config.yaml
n_experts: 16
vocab_size: 8192
lr: 0.00833
Below are experts of layer 3 (counted from 0) of a mixture-of-experts language model. Rows are named router (the router's row for the expert), gate (a neuron's input weights, with its number), up (a neuron's input weights, with its number) and show model dimensions 384-511. Each number is 50 + 12 x the weight over its row's rms, rounded and kept within 0 to 99.
After each expert's rows: "gets" lists some tokens that make up at least twice as much of what it gets as of all text. This comes from a sample of Wikipedia text that the model never trained on. Tokens count by the router's weight.

# expert 14
router:54 60 45 36 47 59 57 63 56 79 48 52 41 62 32 61 45 53 54 57 29 15 46 35 67 82 54 70 50 58 56 57 59 41 74 28 50 52 66 51 46 61 44 70 66 39 54 52 39 61 65 54 53 47 60 44 33 45 43 48 65 63 64 47 61 34 73 49 56 46 51 48 50 60 39 41 46 65 52 28 60 35 48 47 61 46 43 59 49 57 31 71 45 48 58 39 55 23 68 31 66 25 44 54 49 43 55 61 15 54 57 44 42 62 60 82 44 31 48 33 44 58 58 59 71 31 69 55
gate0:69 30 46 34 49 40 55 62 73 57 34 47 50 63 41 43 55 66 45 48 62 58 71 34 58 27 54 37 83 56 57 40 65 49 36 61 58 65 55 41 37 53 48 56 60 60 38 35 85 48 40 69 23 48 46 42 37 72 55 44 35 31 48 53 66 55 38 55 42 49 13 39 54 32 58 47 60 59 52 48 61 55 25 60 72 55 58 38 59 55 46 34 35 62 44 50 43 49 50 59 53 60 72 57 66 48 45 49 48 59 52 52 34 60 25 56 29 42 38 48 46 56 60 49 60 68 46 40
up0:53 76 47 61 64 31 54 73 51 34 66 44 34 46 41 53 32 36 36 51 73 41 45 34 53 50 53 63 70 44 56 61 65 46 53 44 57 62 58 28 57 75 42 70 33 48 48 51 58 54 78 58 55 25 59 64 30 34 29 50 51 51 52 63 69 67 27 63 55 56 39 55 54 52 38 47 50 53 43 51 39 32 72 41 29 40 69 58 65 69 46 42 61 58 48 64 53 62 74 63 56 54 43 56 47 29 64 58 51 55 43 39 38 73 54 55 42 54 23 68 37 72 43 62 61 52 69 41
gets: " of", " a", ":", "n", " \"", "e"

# expert 12
router:65 59 48 53 48 67 34 62 58 62 66 61 54 60 32 67 45 50 58 53 42 31 56 51 63 60 62 66 58 59 49 45 46 44 66 37 48 52 64 57 48 61 45 59 68 53 43 56 44 47 73 55 76 43 70 61 25 47 51 44 72 59 66 29 36 40 46 66 52 44 55 44 33 57 25 36 52 54 59 37 60 35 27 26 58 43 53 45 51 65 33 66 50 66 60 40 54 11 53 51 50 35 54 42 54 47 49 54 07 42 47 67 52 67 59 79 46 37 42 31 44 53 48 53 62 34 35 52
gate0:52 52 46 71 57 57 55 24 66 81 52 45 47 37 47 57 55 55 58 24 49 58 65 46 52 49 62 51 44 52 61 46 51 64 47 20 52 45 45 55 55 54 48 48 33 54 43 45 35 41 39 59 60 48 71 50 71 75 62 51 64 52 48 41 62 57 56 53 55 50 79 42 49 72 46 59 60 35 40 34 39 38 30 80 35 62 64 32 21 25 29 65 50 62 77 48 61 57 72 52 30 57 49 51 56 54 43 65 41 65 49 55 58 42 38 39 41 59 47 51 66 44 55 52 48 52 65 51
up0:48 48 72 62 53 53 46 48 48 66 58 52 66 59 53 46 62 71 43 42 56 55 37 38 68 60 43 36 54 41 33 45 39 37 55 32 64 42 45 32 36 49 70 50 43 48 43 31 38 65 29 67 54 54 35 44 61 61 58 40 50 34 33 35 71 50 60 49 50 39 56 42 53 36 64 45 56 39 50 64 47 42 69 68 49 44 63 23 57 49 60 55 32 44 67 61 69 55 53 50 35 79 60 49 59 39 80 48 18 59 46 12 32 39 52 56 40 63 52 62 46 54 48 71 56 48 22 57
gets: " (", "|", "=", " was", " is", ":"

# expert 7
router:65 63 44 45 33 87 31 47 57 59 50 16 41 77 53 47 44 52 46 54 36 36 60 61 66 68 64 54 43 62 35 29 58 51 72 37 43 61 54 43 49 77 51 69 64 50 41 68 41 51 53 38 67 44 73 63 45 40 44 47 76 53 70 34 46 44 77 40 63 41 58 23 37 60 04 48 55 83 75 55 70 53 53 44 38 37 45 44 67 50 46 52 63 37 60 40 58 36 62 35 52 34 51 62 69 42 43 57 30 36 52 65 62 63 48 65 38 41 60 26 49 53 38 47 63 39 52 46
gate0:76 47 35 60 37 21 81 63 68 36 32 41 41 42 41 44 54 50 42 58 58 45 40 55 45 55 25 45 45 44 53 48 72 27 78 60 39 52 45 39 54 56 41 47 45 61 50 56 60 43 62 51 49 43 47 22 53 45 83 51 68 38 38 38 51 59 31 31 47 84 46 46 55 38 51 64 49 55 27 30 51 57 38 55 40 52 41 67 45 39 33 46 52 45 61 36 40 37 76 39 49 58 50 34 44 39 52 24 77 54 71 46 60 37 35 45 70 45 53 70 50 61 28 51 58 49 52 48
up0:53 42 49 59 55 38 37 44 54 40 78 43 27 71 51 50 52 36 39 47 39 58 70 43 46 43 74 55 47 54 50 42 41 68 58 54 43 43 46 62 47 49 46 44 53 53 64 53 41 56 38 60 51 70 64 60 26 45 43 58 44 37 63 62 42 43 69 59 35 37 75 38 64 49 45 36 59 48 29 53 43 43 39 48 69 59 45 49 56 25 52 67 44 55 70 37 45 87 60 52 48 61 30 68 76 47 29 70 27 52 57 66 50 52 37 44 43 57 41 38 36 52 52 69 47 43 51 50
gets: " (", "\n\n", "\"", " for", " by", " ="

# expert 4
router:75 59 53 62 44 66 52 43 33 72 59 67 54 47 43 63 39 45 78 57 26 08 50 39 63 62 68 67 48 72 53 37 56 44 78 19 48 52 76 81 68 56 44 63 72 55 49 71 46 52 47 43 62 51 67 55 40 44 61 55 83 57 68 50 50 56 58 51 69 47 40 30 45 61 33 47 68 56 64 34 70 43 49 40 60 39 55 46 40 49 30 58 53 60 57 42 39 23 48 45 53 43 45 49 53 66 45 54 34 42 38 67 59 39 66 82 47 27 55 19 38 57 60 69 34 29 50 63
gate0:44 68 34 64 52 54 30 59 71 47 60 43 62 43 57 40 55 55 43 60 09 64 55 39 71 45 45 39 39 36 48 45 24 61 49 38 55 46 49 64 42 66 41 29 64 73 33 76 35 43 45 52 60 35 44 50 48 33 76 70 55 53 45 63 51 52 75 60 37 40 46 39 50 51 40 40 34 49 57 62 41 33 61 45 45 67 57 47 42 49 48 66 45 44 68 56 41 58 49 45 74 49 49 61 36 41 46 42 54 35 45 58 68 35 51 59 38 49 56 53 56 65 46 43 67 32 44 53
up0:63 41 60 51 49 46 42 49 45 51 49 63 54 58 46 59 42 53 54 71 68 33 63 34 70 23 45 51 65 48 41 48 46 36 69 62 42 68 47 33 51 42 83 55 41 51 53 40 45 49 62 82 55 51 57 43 31 36 38 39 54 67 33 48 32 72 41 49 38 44 39 35 43 27 50 34 29 57 40 36 44 44 71 43 37 32 60 29 37 52 64 49 49 84 58 32 68 35 37 48 62 45 46 43 49 46 49 58 59 33 49 59 48 54 60 48 44 46 60 44 52 34 35 48 38 55 63 34
gets: " a", ")", "  ", " was", " his", " were"

# expert 2
router:56 57 53 54 59 64 44 44 63 62 53 50 49 57 51 69 31 61 53 50 29 39 39 47 63 65 72 72 49 56 48 52 62 39 59 32 28 67 61 50 51 68 62 68 54 60 60 57 47 51 63 42 56 55 74 48 52 43 76 46 67 48 60 52 57 39 78 40 53 49 65 35 34 59 31 34 42 67 70 50 66 39 46 47 51 30 65 55 44 59 36 58 62 52 67 42 46 22 73 43 25 20 52 46 57 34 32 44 36 45 44 56 42 50 63 61 48 28 65 08 33 51 56 72 46 46 61 60
gate0:47 72 50 66 64 44 59 57 66 62 39 57 48 48 41 50 49 32 63 46 48 38 28 41 36 59 37 52 32 78 24 54 67 63 49 31 64 67 63 45 42 43 47 58 39 55 34 55 45 57 41 74 54 55 56 53 47 48 35 38 39 74 50 36 41 68 31 47 55 56 79 66 46 53 60 30 52 50 44 36 50 57 34 47 26 33 49 48 51 49 29 47 68 56 51 31 48 43 59 40 65 68 61 59 31 41 70 52 52 47 33 48 51 45 53 53 48 33 40 30 63 53 60 37 66 41 54 54
up0:55 56 63 74 47 47 35 54 55 63 35 61 41 55 90 33 44 49 56 49 37 52 47 54 47 51 55 50 51 48 61 68 45 45 49 41 44 47 57 64 59 46 37 36 49 49 60 53 47 49 62 43 59 69 41 35 66 51 26 40 57 78 67 30 72 40 26 51 39 60 51 55 53 52 52 58 55 52 72 61 64 58 64 39 32 44 64 29 49 50 54 53 50 40 57 71 55 58 69 49 59 47 68 55 38 34 80 31 61 64 46 40 53 39 50 48 66 27 43 52 85 24 64 60 43 35 51 38
gets: ",", "-", " (", " a", ")", "–"

# expert 11
router:54 54 41 54 43 51 43 43 55 61 45 43 44 57 32 53 50 46 45 56 28 30 59 43 84 65 49 54 57 58 54 46 46 52 60 51 48 47 65 49 43 66 65 64 54 45 44 38 34 56 58 51 53 59 60 60 39 44 67 50 70 75 51 18 73 49 63 43 56 40 69 57 37 38 38 57 44 50 47 25 56 58 49 54 49 46 56 50 43 55 44 70 44 67 68 52 54 39 43 18 45 53 56 52 55 30 36 61 45 63 68 56 55 58 51 76 56 35 69 34 35 52 42 65 55 33 60 60
gate0:25 39 16 58 54 55 58 45 65 58 56 56 38 44 51 53 67 68 45 69 49 37 53 48 53 50 59 62 39 59 48 24 50 55 30 73 36 34 57 65 52 50 34 62 34 47 53 38 59 56 33 56 67 38 52 56 60 39 36 46 46 47 58 44 62 44 45 16 36 49 40 41 38 40 38 30 51 40 50 50 40 41 52 23 52 48 35 24 40 43 15 61 51 57 44 57 69 59 56 38 62 35 69 45 42 74 74 30 60 55 46 36 71 64 62 50 25 65 46 68 58 56 55 58 64 55 53 48
up0:30 24 54 46 69 52 53 33 51 28 47 56 59 29 73 32 69 43 54 32 81 57 62 57 44 43 36 57 67 46 40 67 48 59 67 50 51 43 53 65 24 60 51 22 36 59 41 45 52 47 40 48 44 55 57 37 56 53 40 67 58 47 58 38 50 54 58 44 33 67 36 40 50 56 46 31 34 51 37 37 57 55 68 42 58 50 33 44 65 53 38 67 47 40 33 37 55 36 29 35 47 46 44 60 59 61 55 30 73 51 51 51 51 42 50 62 69 41 48 47 53 45 44 44 49 52 58 67
gets: ".", "\n", " in", "\n\n", " to", " \""

# expert 8
router:71 55 32 50 39 50 43 39 50 73 51 59 52 57 37 59 47 44 65 49 42 24 41 45 64 39 61 43 57 69 39 46 45 51 80 40 42 51 53 29 48 48 51 79 63 60 48 49 42 55 55 57 44 44 64 56 45 48 66 36 71 58 62 27 43 63 73 69 62 30 64 51 43 66 38 51 54 58 47 33 59 48 34 28 60 54 40 55 54 59 48 70 53 49 50 42 49 23 46 19 46 43 28 38 62 32 54 52 57 42 49 53 65 51 51 59 44 29 65 28 26 44 48 53 61 47 27 59
gate0:45 66 43 78 53 39 50 58 66 43 45 41 69 37 54 63 60 45 33 66 50 57 43 28 48 48 19 37 50 48 64 49 46 27 66 67 69 60 68 48 59 36 49 60 43 47 53 54 25 49 50 52 68 47 43 37 51 40 26 51 59 59 31 23 43 51 50 65 56 27 57 48 60 52 65 54 45 45 56 57 69 63 36 48 53 49 66 59 40 27 41 24 44 67 47 54 50 49 42 67 47 42 51 40 57 70 50 39 52 52 45 22 54 40 45 78 57 36 63 40 51 73 53 68 62 52 59 65
up0:40 56 52 41 56 50 52 53 46 55 47 44 45 49 57 35 42 35 33 53 58 72 67 46 53 44 46 29 54 40 40 38 37 32 45 46 61 60 37 75 55 37 36 62 59 41 52 21 51 69 55 61 57 50 39 43 63 47 42 67 40 47 49 30 62 40 31 34 57 50 42 68 58 52 63 59 74 70 64 70 56 54 63 60 50 42 50 60 27 54 54 49 70 29 53 55 31 48 34 52 51 46 40 57 66 67 56 48 58 44 51 44 37 41 39 57 55 41 52 51 70 50 47 60 63 67 45 27
gets: " the", " and", " of", " 1", " 0", " his"

# expert 5
router:53 59 56 42 40 65 47 49 66 64 35 69 33 62 35 60 52 51 67 43 35 32 42 53 84 66 61 60 57 56 57 45 64 45 71 51 39 64 48 60 49 61 53 64 61 36 60 35 31 59 66 58 48 41 65 50 31 48 62 60 76 60 71 43 66 38 63 26 53 45 54 43 49 62 62 49 41 60 68 41 61 56 54 51 57 42 46 56 44 55 27 76 51 55 53 43 52 31 50 26 50 40 45 54 55 30 51 48 29 66 53 64 42 56 60 66 56 32 52 18 52 51 50 61 63 36 50 44
gate0:50 49 50 53 46 41 50 59 58 46 41 29 28 42 66 49 60 83 58 45 40 49 45 44 31 49 54 53 54 79 35 40 58 42 72 58 67 42 39 60 60 55 50 73 42 40 43 26 45 45 42 50 43 69 50 53 60 52 44 46 65 46 49 41 26 41 43 52 34 42 25 38 35 54 41 39 54 56 53 43 49 47 62 31 59 41 31 30 47 45 25 62 81 46 44 69 38 32 46 31 76 58 69 54 40 37 40 35 27 44 53 43 53 52 70 68 66 43 51 63 66 52 54 53 60 49 43 47
up0:49 62 46 62 30 26 49 53 51 60 45 54 58 60 38 65 48 46 68 57 35 28 46 32 64 36 40 30 51 35 60 54 79 48 28 49 46 62 36 54 39 44 27 60 34 71 47 57 60 46 59 45 16 57 80 45 35 45 52 60 65 16 52 54 48 43 50 62 48 41 51 37 60 55 30 49 35 35 41 59 56 52 47 59 53 63 63 46 21 63 32 46 46 53 53 52 55 48 37 48 43 35 27 61 62 50 58 38 53 60 56 47 62 49 56 52 65 54 33 41 52 52 53 58 68 51 46 54
gets: " the", "=", " The", "  ", " as", "The"

# expert 6
router:42 58 40 45 44 73 37 76 47 50 46 41 33 50 33 74 47 45 71 29 36 50 55 85 60 52 73 55 46 56 54 61 65 44 64 45 39 63 55 44 63 47 65 70 62 35 60 55 44 44 54 70 56 70 67 62 34 32 73 58 69 70 64 66 66 38 56 35 55 50 49 47 37 41 51 48 50 66 49 37 67 51 40 64 53 34 48 54 57 58 60 60 54 58 55 58 25 23 56 47 49 51 61 60 61 46 44 67 39 35 56 42 56 64 42 59 44 38 53 41 64 40 39 49 56 35 32 55
gate0:52 32 40 63 52 41 47 43 65 68 52 28 44 52 68 34 40 40 49 50 77 75 40 71 33 51 38 28 38 39 61 50 41 63 36 34 45 50 50 59 49 33 65 49 53 53 31 57 62 46 33 50 44 66 30 54 74 59 62 65 68 46 64 59 46 48 67 56 32 61 55 71 67 35 45 63 49 24 63 22 45 44 52 52 47 73 43 61 61 43 54 33 55 35 41 47 50 44 50 45 40 40 40 40 45 43 47 34 55 23 35 61 51 49 41 34 87 47 42 40 51 59 58 59 62 57 46 49
up0:37 45 56 31 33 51 60 55 60 56 58 60 51 46 49 70 56 48 28 59 51 46 67 62 58 41 61 64 58 75 29 68 53 41 54 54 63 68 51 47 68 28 45 55 60 64 78 43 74 37 51 63 34 54 62 59 25 48 48 45 32 29 33 46 55 56 47 28 70 53 58 62 39 44 49 47 52 47 56 25 60 48 56 53 46 48 63 60 28 38 50 59 43 54 69 63 48 23 48 52 50 31 68 59 32 50 42 63 41 52 36 64 36 44 61 41 43 37 55 29 62 46 61 40 34 56 41 62
gets: ",", "\n", "\n\n", ")", ";", " \""

# expert 10
router:68 46 52 60 41 62 43 58 53 52 42 74 62 45 43 62 39 39 63 61 39 43 53 53 64 63 56 63 50 55 61 70 50 45 50 35 47 51 57 57 49 61 50 58 67 64 51 68 49 40 57 66 58 58 72 49 54 48 62 51 63 56 65 34 68 67 73 49 53 47 48 35 52 45 39 41 56 62 55 29 59 41 61 48 57 56 45 53 59 56 25 55 57 60 41 30 57 29 47 28 44 49 58 53 53 59 32 56 39 42 60 52 53 77 55 78 49 37 37 34 39 58 43 53 59 25 49 64
gate0:59 57 40 35 58 28 52 29 63 68 46 44 48 27 74 53 61 47 49 80 22 33 46 51 64 36 46 45 36 39 55 80 61 54 53 46 82 68 50 55 52 46 37 47 50 33 51 47 46 57 20 45 57 32 69 57 36 70 61 45 62 44 33 55 59 37 59 65 29 63 44 68 40 48 38 46 76 66 64 27 50 41 47 40 37 56 45 61 53 58 50 58 51 71 50 46 43 43 62 46 63 61 40 54 43 46 38 44 29 53 59 42 51 57 63 47 48 50 59 50 40 66 44 65 43 60 59 50
up0:52 48 44 54 47 45 61 41 53 61 41 46 32 53 58 41 40 48 45 67 63 44 74 65 50 47 43 72 33 80 67 64 44 34 49 49 39 56 62 52 79 59 53 45 46 41 62 51 68 32 52 27 48 44 63 58 60 38 64 67 67 59 35 59 54 31 47 57 56 38 59 64 57 48 09 50 58 29 53 36 48 32 70 47 52 52 52 46 45 39 44 40 63 49 42 55 54 59 50 59 48 48 51 38 45 26 37 37 25 39 46 39 51 63 33 39 44 64 32 50 58 42 54 87 76 41 40 26
gets: " the", "\"", " at", " that", "l", "The"

# expert 15
router:57 48 26 63 62 61 26 66 60 68 43 54 45 61 35 64 53 52 74 58 38 21 59 40 72 58 74 65 54 75 54 54 62 47 58 36 54 49 60 61 54 50 40 62 40 49 45 60 51 52 66 41 61 48 74 44 36 35 77 42 67 43 54 27 42 42 56 43 46 48 49 34 45 54 34 39 46 60 67 35 48 40 33 50 48 53 45 51 52 54 49 63 60 68 60 35 36 15 47 25 43 50 46 56 57 50 49 39 43 52 53 54 47 51 32 62 52 41 37 34 26 52 38 62 50 47 49 68
gate0:50 60 79 53 49 37 57 60 66 50 34 55 31 48 60 72 73 49 55 84 51 59 71 79 31 56 31 55 47 45 46 37 26 64 46 32 55 77 53 38 49 49 49 61 57 45 51 48 48 19 49 39 55 31 78 35 66 55 50 43 57 38 65 35 62 62 59 55 49 60 40 65 30 38 37 55 36 46 50 40 50 34 44 56 42 48 48 72 45 45 45 50 46 70 44 45 59 55 43 55 59 48 54 51 52 48 28 40 59 38 38 40 49 37 37 39 45 52 54 66 49 36 44 54 55 46 54 34
up0:35 43 41 38 72 49 51 25 44 49 77 47 51 53 42 41 52 37 50 50 61 78 68 43 54 63 55 66 44 27 37 38 91 33 54 45 46 60 44 54 37 26 40 44 35 48 52 75 23 53 50 51 41 43 49 53 38 56 59 40 53 60 63 55 55 46 36 43 35 44 55 59 52 64 70 39 62 68 46 39 58 57 58 59 44 49 53 53 54 67 67 46 54 38 49 74 48 32 37 53 66 61 55 37 44 32 45 33 49 52 72 39 53 39 54 33 50 44 60 42 73 31 52 55 45 44 68 39
gets: ".", "\n\n", " was", " as", "a", " also"

# expert 3
router:59 55 33 62 49 75 36 71 46 87 76 48 53 62 42 75 42 45 45 48 41 28 51 43 69 75 69 68 47 73 46 67 54 39 52 59 31 56 40 50 59 68 30 61 65 51 68 57 38 56 65 53 61 51 60 27 53 56 61 39 77 33 78 40 61 40 51 68 54 62 49 35 46 48 56 40 55 51 60 41 55 31 52 50 54 49 59 52 49 58 33 60 48 68 58 36 57 26 45 29 62 27 56 77 53 41 39 52 24 43 45 58 56 54 55 41 54 31 34 42 37 55 44 31 67 44 31 49
gate0:37 59 56 47 50 33 62 55 80 40 44 48 43 54 74 29 34 38 56 50 57 66 27 37 47 41 65 37 48 47 43 68 41 61 46 09 38 53 59 47 46 47 59 54 39 35 44 65 58 58 37 43 37 56 64 52 47 56 41 61 61 56 45 51 41 44 51 45 55 37 60 60 58 55 49 40 48 51 55 47 25 49 48 56 49 53 39 80 35 44 58 17 38 49 34 61 49 67 76 60 68 46 43 69 41 57 45 43 67 48 57 48 56 60 53 51 40 38 58 41 51 63 42 81 27 52 47 61
up0:45 43 66 51 53 46 62 76 64 53 54 65 41 52 63 27 35 51 47 69 56 82 54 45 13 71 73 38 38 48 38 69 56 60 63 34 68 64 53 53 35 51 62 31 50 40 55 36 42 58 45 37 46 34 64 63 53 55 34 55 36 41 35 51 43 59 59 33 54 48 58 40 47 51 56 58 55 59 44 55 45 59 58 41 60 38 34 43 54 48 53 52 29 48 32 43 54 48 48 47 50 51 55 60 28 32 54 31 50 50 50 55 48 49 55 65 64 62 52 33 31 40 56 51 46 34 46 51
gets: " |", ".", "=", " and", ";", " in"